Weights of a small mixture-of-experts language model, trained from scratch on English Wikipedia.
Experts: 48 experts in each of 10 layers, 160 SwiGLU neurons an expert, a sigmoid router, a shared expert of 128 neurons.
Below are experts of layer 8 (counted from 0) of a mixture-of-experts language model. Rows are named router (the router's row for the expert), gate (a neuron's input weights, with its number), up (a neuron's input weights, with its number), down (a neuron's output weights, with its number) and show model dimensions 192-255. Each number is 128 + 24 x the weight over its row's rms, rounded and kept within 0 to 255. Numbers have three digits each.
After each expert's rows: a language model's description of what the expert responds to. This comes from a sample of Wikipedia text that the model never trained on.

# expert 30
router:132118138149110110127084162106101138099137101151112094102156088151138098131106140105147138150154153198092153124129091109150146112112146130140146086117108117157109126138082103115124100138130111
gate0:119147114151119154129111170094144091117138152084128148117122114150140145137131108125136130130100115127108147114158092127099112130155145118114127101106087182109136112128112120071154133135130185
up0:085115110093122146143178144118154124137159126130137133124133123109122084119140095134131171149149068119160184137131086134134137136122110105134132146102107133150117123095105158115154166132121178
down0:099112151125123113122120147204128119092102132120142093115174173148124125119113130149083120094136126128118129130142108134111153101122088126098167118134146123162114120173102178075136108165099137
gate1:156128100147140165116145127104143089117137084129138148122122106113152132153108131141142168134156086149166130130148121160172167178131120112105137100095149117077130114110119103131107132116103111
up1:152167121116148133117131151116078130090124125147127177141140114128130153156122107099161165155127129090162127172158145148119176115186146117114110139127117125152095140112125152138100146097116109
down1:139145161134149194105098086129131146118103144161146143151153113136135188101088142116082091154159156164162086128152121159125100125121130149125137095119096114141169146088117136167105108126120090
gate2:123094131124090129145144093100109126150161108158099131132139152183125124125152112140109141153084132175126128120141121153147112063110150113115101129099107149112179166102119121153112140147136152
up2:111093152152172134134137148130151131147090128186138097162124089123123152146159138082132152100136127102098097142163177141084137139090159147111121151156153103135114116138178103103192144121120092
down2:125149136126134100167147170113131124119138098108160133139121154111149125095110148124139084105160124125108144076174180127102095097106106128121116089094135176167154160134106138129117132094150155
gate3:152114135126138148128093139098148071112103124137134135122123157117112122111161132113108089145131151116125092117171093158099137130165125158125116127161125117130131135120108089130114127120086138
up3:076130167128107092119150152110133099152168105148110147099100117107112154119140125127136114088088140083132138115171081137078127127147106149126100131094131148143137123136133118149140124084066166
down3:116098111162128114168131107102104154125148135153171120086133163152127149130136157109086137112114155106078124126120112175110178087125149131129133114123165126111110145139167139160143106123085140
gate4:182159113124151125133164099098149134156120106167172131141132120123123125093117138141161109116168153173129146109106123130158099115165124084157129107142157136160159116155110097132103147165142135
up4:130177147086116115167144118142101114123166096132111156139125137119114110103132140089145114090093110143095110101163106139134133134109130136130145139150128145159146101075130098112106135144166114
down4:113154105104105150144142098136165162165138088149135076114171132111080102105170108117143133167156155091123145169143063138155089093158172170137099127153141101118141134136138180160126100133109149
gate5:122147110119134103133096113138127135112175121123103118132124123145088160160161101126146162157129132132092139150142132107171119092167125100094121176147121107136140178123101127159133112107140110
up5:107105181107115128124104137075155150088155132170100114150117155150137123115124145146135157130133152101169178126125120124140127130110097082121131126148162142141062104105145136116092088116115172
down5:121119138135134118093114087156082125174108131117170133131151099131134131139110151155142132104095102112098152140141124167101112140154119104111137091148159100121147093113113105131136127100125096
gate6:097106122111124098112132149145135103140099095132107143160134110151154115154142134161134159127091161164167162189115152145142115156122143111137152104135099118141122132145122105135127119117161087
up6:138107124095115149106138125173107197108149144138122116146112127113165123159134094189133112142110136164152162113112160127151099143130106117150100156158134135115108112162138116124096131086178178
down6:133130148118152114129094142127133160150110129118108153156136127136120145141126112161170115178116129103075122107112157086133132116126094112095102129156088173104136148132134150102109094113145128
gate7:131146157150170128151087126136117127158137121125129166109124132107156089154129082124134130186139142116105098141130091045105190105155102098125154132095126130099126130111140124091137144099091139
up7:133142174134146110075168075129127146122100133133099148086169167145141094101139111115122120163110104164139157142096195135150100141067096112141113153132127160131115126142122125106141140177118131
down7:154105164163122142122109143159107109131130158094130125105184159117157169105127113128101160161128102147121143102150129131139120101140155150131125146144098148169063133113146121096176093142134131
The first piece of a split word, often a Latin prefix or capital letter, such as inter, re, pro, dep, Pro.

# expert 35
router:127163143176107108112154124107162090135150123119131139112099088153097111153111104087140113150132112134158131159141096137087120120107113138133171102136103100123218101146082144117078116128113089
gate0:130128135124108153169087106142164138090124088150136170094103126137145117129118127132132085168150141125141174119101107083161145132134140144121143122164124110127130114160118112134077147108141145
up0:210135114155130074144133114148133116147132145165137155132138119108111100112136112150075111085094094150071114110105148178131132093128164101158134137191116125128140093153117152114149154123104169
down0:074079136117147092110148139132120082123146095142105112115153125104148147094145174150134113125161098140107143142126131113183133079136129113190138123152089099093144099077130146090127145105152146
gate1:075117101127143121139118112151140174153163149141154141136104119102076136109123133143091144150132124070096101168121146167160077116135122140110090121150123066123139105167133135118108157125099149
up1:136087135137115108141150131133132162100141111145120120128096146150110175142120097160107126152114100082114146111134157141106114106121165146116103199120143106122120088151196117146139127111139125
down1:106074148156137173148150139118148128145147153131143100149101130149069145138126103141159105099103176111102139096115080119118116146110112108145139147117135089146189127101081049148154143109148103
gate2:123127128143143123128153147098167083155148126124128060100138142098113117149143061126122115130115097170128122178095151135106120110153123127109154137110107089094131138136140126089120110124145119
up2:110135132080125111097116121182142115099125096174118123154132113104144127168103134177108115109148077127154171098100152127114105110102145153135098125134097144122159106113111159152123106156114134
down2:180115109133129170145154107090120124150153125109138165123117096108116121167114123154146171129130106176086165159195114134106105151151111171103128110120129160089085144116140142145136141133094122
gate3:132156130150131106116127137125155114096125112154136091086118132124115142119142078122094156171120091123151091133075117169108165162161117139143147131134118144128129090174083087106103141165127130
up3:119136102162125125136095119118102169103123140121138157147127096118091151128110124128145097084128101154147094119132104088097095108176127114129131124125084136153085120140187139162077131096091165
down3:151138137115113117169117161153148139155112154108117108134135140143141134122112115079128130130195169120141159147183118142123124159122154113116112150142154169135100100148091127149106129145153081
gate4:098134169092116072114101153157131116099142058150111107106125132111096162118143092100164158146120133141164120118124089139120164118115104120131108143132150121153159107137118182155116138119131137
up4:065073097125120136105124135135100100151183095103151107075147108126085096122145158135172134144093099149136150159113122131143130155096102170154115119117097134075151152113110139125150157123134135
down4:128121088107121072155112126130087114131191117128157142137138115100132154108135160119142114078150116144145155137093163118139098119153142181088128123142126100126154137155106182135100111095127133
gate5:157109164128102131122121122112144142144117112112113154145108131106102178107127170062101140142127148085087135184084092133099162132141126111137158129165108147148132105182156127154110135147136165
up5:132134140140184097184159144145112107125080169104124136063112177150131121123117136152137140109128116151115143094136103109145155104087146111144111149124147155147095105110087135115137151140144134
down5:091184139139139138138131092109116135094147131098117129068118147102150103127126120133107107105093099153142150125177141115134116151156118172107093121188130111170143127099154119129108121134084136
gate6:127094140122149147098161122126154145198133114139111135115171122123111169099109111125131126065085112148083116126099095140100178124151103116144099155151117105126189110147145157113095161126144125
up6:144077131135124111098119131146132121145094130135146174127115121138141129121134140116131111148152130136096134113140134103114146109130125122118122074132120128139091154113154160151113119124087204
down6:150141171112125113170119095141145172140142155128102144150093145111156119127154098157137133150144098148153151157136118163135116141133145119107113128171164087126186127129102140130139129162165164
gate7:169116100150107090139128086132137159141142156107140123140115117132137170145125127141138125119079139091161099139108137109109124146137083153164126181168098152119156181146116145142107098155113131
up7:154100113131136133109107127130115138114058134155148135120145127156067117107128127130086110122137129136079147135082107115167114119117131144130131099109154158132141103121155130112164090084152131
down7:128106064174089091114146121153130166118131130106134133095100146126117124091171121113090121124154081130164134122114153124140158112145096160120098129113117132105093149127138136078104125107153184
Opening pieces of longer words after an article or preposition, such as mo in mourners, sp in sparse, co, St.

# expert 17
router:156122148145145133103087140101076083135155120146121145090165115155097074178126120102109097177160115161127146152145112133146114121141101132129154108103169134141137119183105118107118129132121098
gate0:143130143113061115143112142126125139124143155139079127102156111123151121134159154133120121151142151143112116162082091127150151112126147138154087122077133147100149096104121117139152091148100154
up0:087072106146080160131108145155118147104104116148190139115102095131116120143136126120132133174119147119155137137075153163089135167174134122135147131142099114103145161127121132117152075117080082
down0:116154131109138112138115135159096159132132128116125081123158090131131135150114127107072112122086121136150098097091118113160059117143133131193114110126114112108102098152115135118108156113145144
gate1:130132124114146106156127142105098085111151137129098156158133167121137134115170103150137115150117103152143157104136105133171171116117110108121123142105125111147118110119132124084161166141143108
up1:090093163135146141103140131164137125136092137100127164137115071119136123130143122141119176080113165124099166154135145138079149079154138094135162153144155121112158108126142144148113130136161110
down1:125172172140171113139128106096112105121120166163164136161093123162136129082139129091136152109108136149127148118116078148126128139085130127107106094133115181040112153160124173096100135104155124
gate2:107139102139180154128131113134124123139108148101153128128128131123090059153125150155104122124113135126120150124148171142101147125153133125116147130149157131106117112132122101111138133153143094
up2:135153117073118129078103175130137109135104185115162098163141131135123117125118153137123111106119098151117101148089147164127136130123162112110129139137166077144064132094145146161118104156118109
down2:130146145125116117116151121135151154192083103097099165107114144131122126164122168106108158205135103137116126131148137129156114092125099111136159141122114127095140113165146115080152120137117144
gate3:090144152171148090159113092119111107146120157138097130071113159158072122112130162142087142096112136128099141156153134122099101106101075145121154152117140125110142086098138163136115131130122110
up3:116133143105176118158105140122112117093095116123136117120145150091140095149124154128128164149103115126140125144142169111139135121142108145095176132109152123124141099092127161138094138082158093
down3:156140106133150145113105107189112145110171142170141121171101145083164119144135098143122119097163125126139165134145149136095115121129144151153106120150118155141120149141137105094115116093119137
gate4:148170143141173124109183133110128118073116076154142147124157107127129144153153121133131119119176158149138160106135169126125101119116131133142123122127129153123112126092137091141132152152131108
up4:136153143158147123126129146111128101089138123122146103092108128139103106108151143137138169139129144164120143124120176121130137165121129166134129141108113114114157140089157127127137138173106145
down4:132101110100142137069121126121101166118172114104065136144174142140132095119103097149120086138117163138112116139072176134140127148116170094153104133095088103111102134128139110124110108138118100
gate5:124087087134146095158128153138140125112111132148132131161089109095136092100170107126124139145120113138151144172086145110129101104144118071120128149138112140122135122169125166086105124118120131
up5:181123117157136132122159134103168125127107138148097144134106124124141134113138135151104107091102151137135154148139100135126154142093123117121125153109119084098131123118105148142131162112125144
down5:078104144115096130122096160128149125134099119141127183143107102114176126120153151149141134136143109140119121115133141145127142142145137125134165128118116183130115119116154109113145187144108112
gate6:098102114109142124121145149133138117112117123144141143167142107095137139139155120092147112116117139093141119108141119144122129109139148141093093155108140142142150065139177158124104150102128111
up6:131165102108130150127124125149096109155116122095120116106150131136122141142154102129120156132121115134105147126087153120142146134184127124136145115170157141104117156129116094125133114109113123
down6:127133107099100136125115149135140104127162137132106080084091140139098132089121127121145096099135147161131151136076118118124159136098131097105147117089072071148163108107091077151106141131124131
gate7:127190110192138090127119098152120125114151135167117123161086115130102118147116131171112168157141155111107177072138080130121171141111113106107140134123099121117159154110156109108125169097103137
up7:136110150113102194127117161097114118122124144098152125098119145135126120136114129125135089134118085175148118186114179118155059147106119149144151125111174144149153151145117127125164099142150105
down7:089112096105122148115136080107129171113130165084124158121139135117136154065128170142187100103138155109157088133103132101123101128134147140164098105135122139134141172167138148181077141113128134
The function words a, the and to, and modal verbs like would, could, may, right before the noun phrase or verb.

# expert 31
router:136123153132137115157082158100129129124151098128121125097141103139086117133112128106114082162142142144099155137164118133133128112102122137137116130114124122157137106132112127120085118115151152
gate0:137137107137105112107107099172172135165161108143119134134131093149104141134124142153113114113122116175140138117118115110144172132060117178169098126090114106141160126127140123140114143131112144
up0:120125097142086144112110111148110167113128137138120107134104110136091132140106121152113094121150144135151147115143105139138103152090128159188149166080122142135133105117125149143092124155111192
down0:129142085118096099048109126110156157145120132100160110127132126104106139112131133168127062124130105093121120102138109128152118119123102115174179141155110130153111156125104093123086118121114139
gate1:128102127124163115136127123138146104120140073122142159136101121140107142152079136122125128107132102131154102148131125082128117135128105099128138149118118147133092103128144119083132130149122118
up1:140163090121102136163162102111103153141119147128127141105142084115100125081136105136144129134115115111150162149145120097174160098126146138105174101181141124134120149144115112139145158082099159
down1:177118141119122101187139146083135164075110115159147116147101107111142113142107131098136140067113130115115137135129152161116097137196145132122123072123122131136133128113087151132112168160138171
gate2:129142152114149125123133173133145132096143112130082110148130189124109149141116134125128101097101142125138159121145116147145076086139130127155107112119113169116122102111134087107120139091118174
up2:125116168136150142077146150110146140128074200122153109079127148154140115128115119125096123119121106109172153131120096107126125133107143106131113100147099117132113158141145118097132129107100117
down2:108113153114096207131110141131122129128124169101150103110139150134143146126119155160073147165071130117157151097158161096120102129131113151146147150134120147131106110151147151109138112149114102
gate3:115131125100107144097135148082101080130135104128123123125127102139118121135129139191122139137114190141162098101117160146112111121153113118132124164114099109110132128101098096139115141145170141
up3:137153109143150189124100122139107142144133161144144117118143101118131157113137114116100129107161117118141147148123154142128137128130110138091146100113145161166114106136153138131140114112096114
down3:156113136156131126113135152094137146126116161124111095116112095135131170164096157089144120192147128181135147163138124096111187129104117100169121113128148159125170151102141148150130083161110129
gate4:129134152136144121127161110101133120145130100140139181138115134113166102129122146140169109090184085129123148141118150140123115115092128117097129088122098140159076086143120115123129139110115124
up4:127117162106086125136132129121114124133110119129123164096129146098156096139124169156147135154137131116093146163136098094143124120078108137116097090094109138170125105115103099095164135156131151
down4:091144123136101102122120127106117138070114083101181108156098141128091169093152143131097106110103108083126128108165144116115143138102124110127084180122106108145109107107101135123105106153140158
gate5:138127177135155139088124168098112134103116144139119128067130181118122132088110155081096088152144149126121133168132118151120096170142127104121109116114160103148103138133134113145156115110136149
up5:181138118128074126108139091119098092107123097126132143118105140139108106134109153111118104131130125091140122119087173160170121164148120111106115172111142117160099116131147154117159103099151156
down5:136142137123140148120106163125102105100116091152136078164141112106114093157154147143129117107130106128105135123103111103151109117116126143128156133082134106122160160159132152127137090092101140
gate6:135121130131137086168106145139180132136161107146140103118163101115120102121127077178124110151158108107139142121117184123113118104143167144163184104100139132114123096126174126109104156181136173
up6:143068166130124128134119132136138132119142125152119086141174107122122143063158116140127144163115130096121135154128154088179140142098136108165076143130142125111133132128115126073122075100115172
down6:140099081097122123130117102170132136098155165155170143153104089107086092152138106119091162086108121139140114086119122150139131102124101161139110097126097072098147153114148148109107120129136185
gate7:107147147109146107072144128081129158117163082109131127125121101137097108125124143104119137130139107119162127156155119134135115102192152078132123142088133123137180107100121136109099118131148171
up7:136116125100108128160107182097109162143121144129137078130179136115148140099124124111110140130132149132134095096145126122145129119124129083123143104126098152108097124159142103159148108152080135
down7:135098144144168140130153147146150114110107134156129110091087102137142129119081167124094120186137123126197146101076171184115131103148153146124144133127131103064117151123111112107139139152101127
Clause-linking and, or, but and subject pronouns he, she, they, who starting a new clause, as in awards and honors.

# expert 36
router:113148130145124098093080109103134100149145104146086101093131071134127095152133130081143069139140127129137150154179126174110151104126137153143097145113152128122130090156085134132147120149123122
gate0:089145161172118122123158129136178084161118140146135143144126125104128162105138151129142128127095122131144117092092063161126177127144162106171134144123140135145105132089118132127102125100170104
up0:147101123068125099206130158156062163096111130118112139121123108163148117129122115101126107155135142128149141189156153127184122107127097117100095150140113116089143146112154124153149132136096132
down0:133139149130122094137144114125128090106155129107173083135125119126124091126133152105173176081116149128136145126130107130104145126101138133136116130118090130137116108157128118118099156085111115
gate1:125121159157096118121109085169153140168099115134091126152133125129124135110109103099115109126135135115110121132114117147133163104184136120107138132116105165124118115131107094121137148120160108
up1:111098137157120107118092133152135143146173112097093125114132115134107133128094125104112120146102128119127173116135138145096135136207136129094110117105165122095109124114103154130156125078128150
down1:138136155131114107198099121153108110121123110130107138138149148133138117138131088165176169168119140106132178122113161155135110152145147125135112154137078173148124121114121150133085141162122130
gate2:145097141144133101129126114104176106145135143147137126140131112138114149177110139126139106123133096141136122150153163102125166147110099148147135155134133128157108169094100107139101099100143166
up2:163129154094140160143112096126122143129156118136130115150180120151111128131162142100089108134108122112134132102105123161125125103151149128099116103128131096117141145100078108163115171128129144
down2:156106092075101103106096134119109159157134173098126099094140096101101138071118135177100128116162135134123156145123125100170151105128167154148094147119085108134130129109112130148136177130139119
gate3:104128158120115154124143097128142108142176146128149152110106153128123158181165116096123132129122118114125132169109122132162103132120137179110130174136140116154153147157108175115124159095080079
up3:129115123074122100123172135145101075129164147138096152145119114128123148171181111096134107117132116112139101096151119113158127114116159157117105145102158147171134148175138125084130176112066107
down3:151096119120146145108142127154091136131047114154109113113103162089162137073144108064102123181139142155107139134129145110111136095122095118125143160133160091130089088139139099136093131136109157
gate4:126107154083138137149112142152121115132137095089060141103147127104148095153139169136061166119122093144121133125133131137134141150138105119102153139116172129106159139150103137143114138159171115
up4:154129108190121137130142173124108141143118132149164122146113119112130133075108088106167115170173151097143116124077141117079157115141113177137119125130080108171067122106095109109114170145106141
down4:124111152132110099107100152137116128105151123161151120115122132098118106121086084150142132089106166157133133159070168127123123123120126107131116109126089133146144143150100113102148145089090126
gate5:106156064125121080135089124118154106164124133137134109172112153143139106130126085104138138090131134112142162121152097179118133114122108164137119115095127136130123156162151104162090087129108119
up5:131157150140118120120146153133105107118114151145137179126149137087200073140083131115106160145152112122140125127118176150104130098149145125131109127138132168102141161128120106147134136118169173
down5:167149154155124091126157125117107159123124125130110110139115140138166124125100118122105133115127104160083123160127129135112127147143117149165133129137133149111092095102127147123133116122090132
gate6:126134115096093117121092117115117117125135122115166115091135152107121072121157136108134151104101098105103105112181155191121105101097077164168142101140110121139152145108150114096118136171134148
up6:110135133103107143110118151131162134133116100134090138099115139126115175152114132120134149149147134116131120181137107156108122100137127109123091100170090107142130117157095159134114158095135139
down6:102126136114134175124116144157138132089151154153144145118165137158131101140158129097141113122128104105089078136156141132141139142137192104140135152095148104113133157102111126120133149124139153
gate7:117170136126098110108139107133105097134125134098112126104109136092133118130133132116133146140118155161172111107176108153137118109103135105125154149118104136159137103162171081156147128120105173
up7:157140100133116091125166204161135142125115144140130125117126074102129112132138139132138152140142172135136121125133104139103140120126106130095115139146128114078149105161108106108133140110139105
down7:154095092122114145126102127098127133094114105141144127120151117100133158121139128125091159116124123090159147100173151128149119106141158162094115167152134115125127152111168144116139145149125143
Determiners, quantifiers and adjectives before a noun, such as many, most, several, various, more, next, second, significant.

# expert 26
router:134155114126117110135098118116126133156152100132107158084192135128132116133115152113140128131103120144131159118153139135144160102118094133134110069136131090131131129149091146114109114135191084
gate0:140122116146157148122152117095157121095123133094105152143126156128093139141126092149174092129100107092149156085059122163122133119162099150131150085091124113134119093167142160125140111107119142
up0:162131105146129100118116120118107132094112128110156145127101162123148104182161161121106133124111144120152115124129081124132122129116111151129129138103133121123150157155077127162091110115117186
down0:197123131160134122089162112117131086166155101117111112122114165126156137089128129079131179137122164133113097138122142127151126156123128130108143102115141141084134124092135105144169120131121117
gate1:122136155072106128113110137138161131139114130118146165140113093146142118132108124099148146112159160116109111152184114104186177108100111123113136108136126112087114131174121117103155168159141127
up1:168144146115092154118113084154162100158118112126129132124157111107104094132130110163120170126173129138170080142121167159118141133127127142114096064154189114136122148145128130114110167132149117
down1:107144111108139092103143148112125175092115127143143103165119140119127131108111159119150138109128157056174128166176100079143136134096130128094096109116141121102115115091121114138098082129163168
gate2:138131097087142117126153135140109147142128134118142141120133096133066100109127140146091165131110162096097167166103148145093129101107115148132116138094172115124157114150113136118145109123123152
up2:146112152179136118107154096085088133171109135119153150118106162135097128138130127105151156171085097162142097169127136115153162105091165099131122097125127174131096143119156126070103132144119157
down2:081093099121116144088078178086160089125123147094194108089106114147141175122124141084136152137083156094110110079162125126117161127139165130133140136128113161125139097146117110128165072132142130
gate3:150111128128112128090131107188143106136126119116090143099161146150122125102103101091129160109146111151134134107137134127145151187151092125091131120135083094083130129117116134141111108101158122
up3:108103163142125060074102182117102144138141147152172109105162155136101107135138139119110096112123115122101139158097102148137105095122165101145149100162145145112140169119144131164113132123132167
down3:131188148147116118136137143112129120132126139153094141133131121149097111122116096147148126159124105155135133118180107100100128106105079148143166151149154123169160114145168138120131136109134152
gate4:109108145174088128132114141131152117133104122132112123127153095109119088145108153153118146154162086169132144177109098137119167147071125102122124113088149144150147153130147150113083141078165159
up4:161130137134105113152180136135046125149140136127107146091144169103153137177166111149120109086094138122087145153096088156150061127124111162117157161158120119160124169162115135147120156136131103
down4:130119116131114161166144187101101143106085126098170148114140120152117139117143140109168095171113142132100116156096132136142131095118121170131107120151131160095183138104138147104158127146180127
gate5:141170122111138094135126179168150148131115139096137139122125108123104120118100089088130153116112102116096090131130181119126149130156093126111075153097145105157144105118094160134162149089126145
up5:148126139151117120127132120173093164123098147116134087116127122117128134152141171102167146128142136101133133099132127094123110129138159166133156166162153120126116126123145102168077119157085103
down5:162133160145170136118159121144122119143142122120128084080134085125130112159169195103173126129147141142156091120126138114095156136133117158122160096116130074120119157107105120117114104182140133
gate6:091144149080128114131113115116138140117131129072097127134145120116161126109149150134119102154125123137111128135108062140183187119141128137141158090147166093161139144128090126117121129120070109
up6:120134152136142118141125138115137149168094124119133112118140143140157125140175145114149113113078125130105127133153076157142177105134155189122185057154111116120120144125126114123106096134104110
down6:089107127143147114150080123129113135135107126143161112115139104123160122121110182127127146130154133093110102153165136112185167142121178094106133097124134157154112130119145164096152141097116123
gate7:165118094139141120145136139151150131124153101106136134114134075139137128120102124087114106174106146108134161123100101125151185123146124139105177165156148113097124073093120136096130135122107109
up7:138133146141149118130158126115159147109134123106159126148159112137122146156145124119122103136139143138125168130107142080125103084102070119076172215152165119160114150090117131126145124127108130
down7:135110123138134141146159137111143118136147115150140121139149112087131112141075110145108163153131138124140088110080131135136157140130111092103167108154104101117148111110127105132136129121126133
Connectives starting a clause such as that, which, where, because, plus inner word pieces ending in a, like da, ta, va.

# expert 33
router:130164133157143068146094127107139130168147143126098134126138132186128108131091193116156125143143112105159144141136104167116142117157113143090090089121113095119137091162094143085100099143114109
gate0:110132146158155177147123117116175103174101179109153102145155105167151092135095123139116172146123135160130065142163142166140136127098080140122145142124137115095193117166125120106129122110134096
up0:181133148120109119105127139159117097116122144125160124094135091141146137117085153113136132128176125100124158099121110157128123136147153128097110144123119116114138130171121124117142108145104109
down0:130121110138125113106142124184106098062147090123163139139130119139141121117115158183099077078158144132145116136102152149150148109147124139116101119120092126158160124148164138097131093102108138
gate1:159096157142129124159101124092139117113126124081103145119138129088119126083105172097096094183155125127137149131131136100134093127151121149149093111129113125155115110172107120151102110127130143
up1:132145169116111120136111114120124124076154113136109151110138107171152148191151076118139145120124143131144139068142148132166132086108080127152159123139149141111137127090120131101138111148121142
down1:082110162114128150132124104119106124084148088131165109138120117120120164132115103134133098092138134126167124107152142168138163131170134121113107160104157117161168095082169119107106149104125121
gate2:148085110168124123145123124131112115103136132175142140127164105121114166103082135179112151103188162122116123179137122168177162144156132107160086107136087099137132071178098175155105092151130106
up2:153128112095146128149139127115153160114152109165137100129114148149156153127118127146118108139095174141124107129162127129122084141162155129126103157133112145099110126142120083117156113100111100
down2:119130159117142156117140130097109113114133124143168150154118107155124144158125152128087096130154124122130177100161087132140135150103114150152120132139135131170096117118128126156119122069112134
gate3:133161083139112140157116122103123094104087116109120090120124139139164115162151074105121133147160156137131147105131119121149102134152146148149058159137130151171163143135124134167147124134129147
up3:132162112157115160147114133105169071122062147136145138109152125124152118139107156115142164116132106132150136137174104101147082110174107134183136139154158119141131144185121098108124148148155127
down3:145118175093151150121144093086153124149145135153135130125119110153121123140146129130149129125101171136128174128113099123139123113158138133130115116079124118145173124142098090181131137144118159
gate4:167119094124157066146117087078131095114142140132108169101106149128109134163150132150080156128153080123209102082149155095089137137141145131096109168134150136117100125092144102119130107201136156
up4:138149113082105114127115133113086118121094084127181127129102138133099085134134135140148102089121140100112100110119106132118114118158092133119126164142112135149094115137129086112156144140087108
down4:105173107116162105164217116100112130080144143086161144135150145125120143120127169099169142154126124190164128104107107127133124125130127142114100110157123114108104124134119135137102109126108147
gate5:113121179149147160141126133126125121141097150147117069123127118115081151097113123090130094134105088168100074147136110110146156098171097105161056149165095150116136100119117125109169136145133092
up5:160092108129105118177114105135158153122147083126160138136155106159160124087110111088125148146107160157101113058120131163150128162152105128123109131142114114101111129109121109113126156090127137
down5:131106124176142122151082129079126145146073108157157181108168076145161128122070123103120132113120154146133154092088100106175145151140090130106145141129152133110100124139119134143085158154105121
gate6:121152105166143184174148138171120114145073141137086150124099122136123144117127129127148106182113115116141085123093168093143122134092112086105127115160121142132127101120111135115085100196175135
up6:151117115122139123087121108184139115095107133142176137135131116152150124165102190112098116109184188111147138133127138122093159119115131124120162118113142105092157146108150132106142099108170182
down6:140123086136105115147183135130162133154146153145130093108113132144111143157119098113131138122129152162133093131144133115107148094147150101152109115133147133128117179107110138148094120116140155
gate7:142104173111113113125097085122143119186180144102157110123153112151127131138132151148055100152095120142163138136080104123069155100117116104153093168104134123114112108130131165104100152118178114
up7:100082047097128157118122097138176091135104134116118095164140112115130148075130145129125143138092083158116164140114119097123155093147136116123114100144098116127154091130144127091106132122181110
down7:156118135107144099121150185143127123132107118079099113131157124121175123145086118123117154114096080083112125097134115107109141115134164112112163135088176130086141140089103150123112120143098109
Single letters or short pieces deep inside a longer word, such as t in substitute, c in conscription, s after an apostrophe.

# expert 3
router:144161136139132140145092163135130120112157128113108095107148087141150148143150127094163042137153158129117140145117104153112127125124135162141092102143121125121141097153058151132128156106121077
gate0:089128115141157092160133127128099086090113108136096148086130098112163141114142108128094104111118105125136164162114132130153084116152142160162130129122088135138185140090132105123135116151143146
up0:174118120141132173140119150118117124157127117080146131137120151115127138123142136133109145132125156139114107133132080081148129163137077120164143140077153120117123118160113121124121072158106162
down0:129113127140104135114066126154088143119119112113119106140129120134120127172159143118109110127158106145093136139107101132124142139135097128110144161160123101170121115170115144142150142169115123
gate1:172127120153168112150126148131106081135107122079121066108186096128119156155112104162124148130102126126140117147141107126084141140128143110100122147112102161134121125132152093080116155111155110
up1:125096118129137116149102118112124135166115117101109130165139142166138149127152131125136132098118113090124132134122074134084087132168175122109187147130108111157146123128139085118087129105126130
down1:119128144125095140135166144139096137162090108136137121089138157116121133140134090141097139119155132108124131093141122127110158111114200083117116160124164064124140102141149117081105149140127114
gate2:085139169124095151143160190131108124143147131112111125123144117120145147128165111109142116133132117100119137129135113140192109108124111107151117115099133114128132166150081094119133149107071145
up2:118150132081128190138132073124118125133106124128160092141063134138086104131124125117116143162162174114114151093125118120133125098156140138136123100107122142139137140160135132137110104111129124
down2:119124167122153130143136148180097093119087129126116096081127101130148080110092128136113155140155151141112122146088163146069119153108106096096145135100142128133137123103136122108126131120111133
gate3:156162150149133175133161127092155117140115113128126169074112125125146143142123111104138161186103144096124138090117114141116150119101093093146138144127188166131137104128128135129176156138153114
up3:141099094111168114133113100170111164108155141131124111103122145123136131140158103152108117103136107108148121165166120142116150118161133139155155123135131137090128130098143099130139094118132114
down3:104130150119110131144128152106141074154152072119133093124093112114123172110116116106132165142093147141118166126189098148136121121127144170080092107124057084125106147115165136140157096136121123
gate4:128090122128134113112120137133140088103107094123119151122155157126124143118089125140094099165148179124120081131085146157111111114087170150166111107141102103118132129164134151138144147165169121
up4:119083133144079118126144117118203139112176132123124138132150110121121136141117107101104159115117141076153100137066092131118089076092147167137129110118121099048145119136108179135140135107163116
down4:125129120141107128138116106128149101206139131094149151136109144115098115165133114121117108159087171147102114141125165133101136147169099126081156140117135130086172182154138163124122122132130107
gate5:137140150144116163080163140099181132106144150122103146085104101084102128148155105155142152150177122164129135158133129130152120108147156163145115097141117163075112149119111125125165114122076146
up5:116136163134150154123127143112131104126144128133116164169152114087126129154102086082109106094131100144131109143126111087140132119109187124115119148146150170143124118099115126161147147143098134
down5:140168147162091095131156137134125159147108146139134125147133122133192131065098139111091155107142148107113137108136149116148142128115140118145120103148143100153159127115170150150140119136130141
gate6:132126106137156124150075169139094119098110109111093109119133143131147141120132117143125146139117208145112159103126148114121096139157113117107133152132111180098117151150123155135113166131104129
up6:136188150115138115110123109109114134140134131078120178101110118080080072160151103090117147103125108132154115161102116108133117144128156121148177130175144127155144155075104102103111145146133107
down6:153094119126150167114140148091093171090178111115129178110136118101087165145144123089164124128116113082117153095138111080136149115150153108071174180109140107143094142119127124146108122114119135
gate7:091165114117106144145101153149124136143113097118115100154139100127136149126124109131135107116118137136134115067125140125127161136124101169141098115112131099140116159108061104120117122105134090
up7:138129172155110158102115112146096159143146124118108132150144132121079088146206147111129130091115144130168120126142105118112122159187140098163132101124081151091120144096168129147140121117154109
down7:102138127122135148121121106165142141059133122132110132111137113112155119135104141140185117134097134129138168138103130144098091088112114081110180159150139167119151075146084128140138106114165081
Past participles and set-phrase words like known, used, due, according, available, often before by, as or to.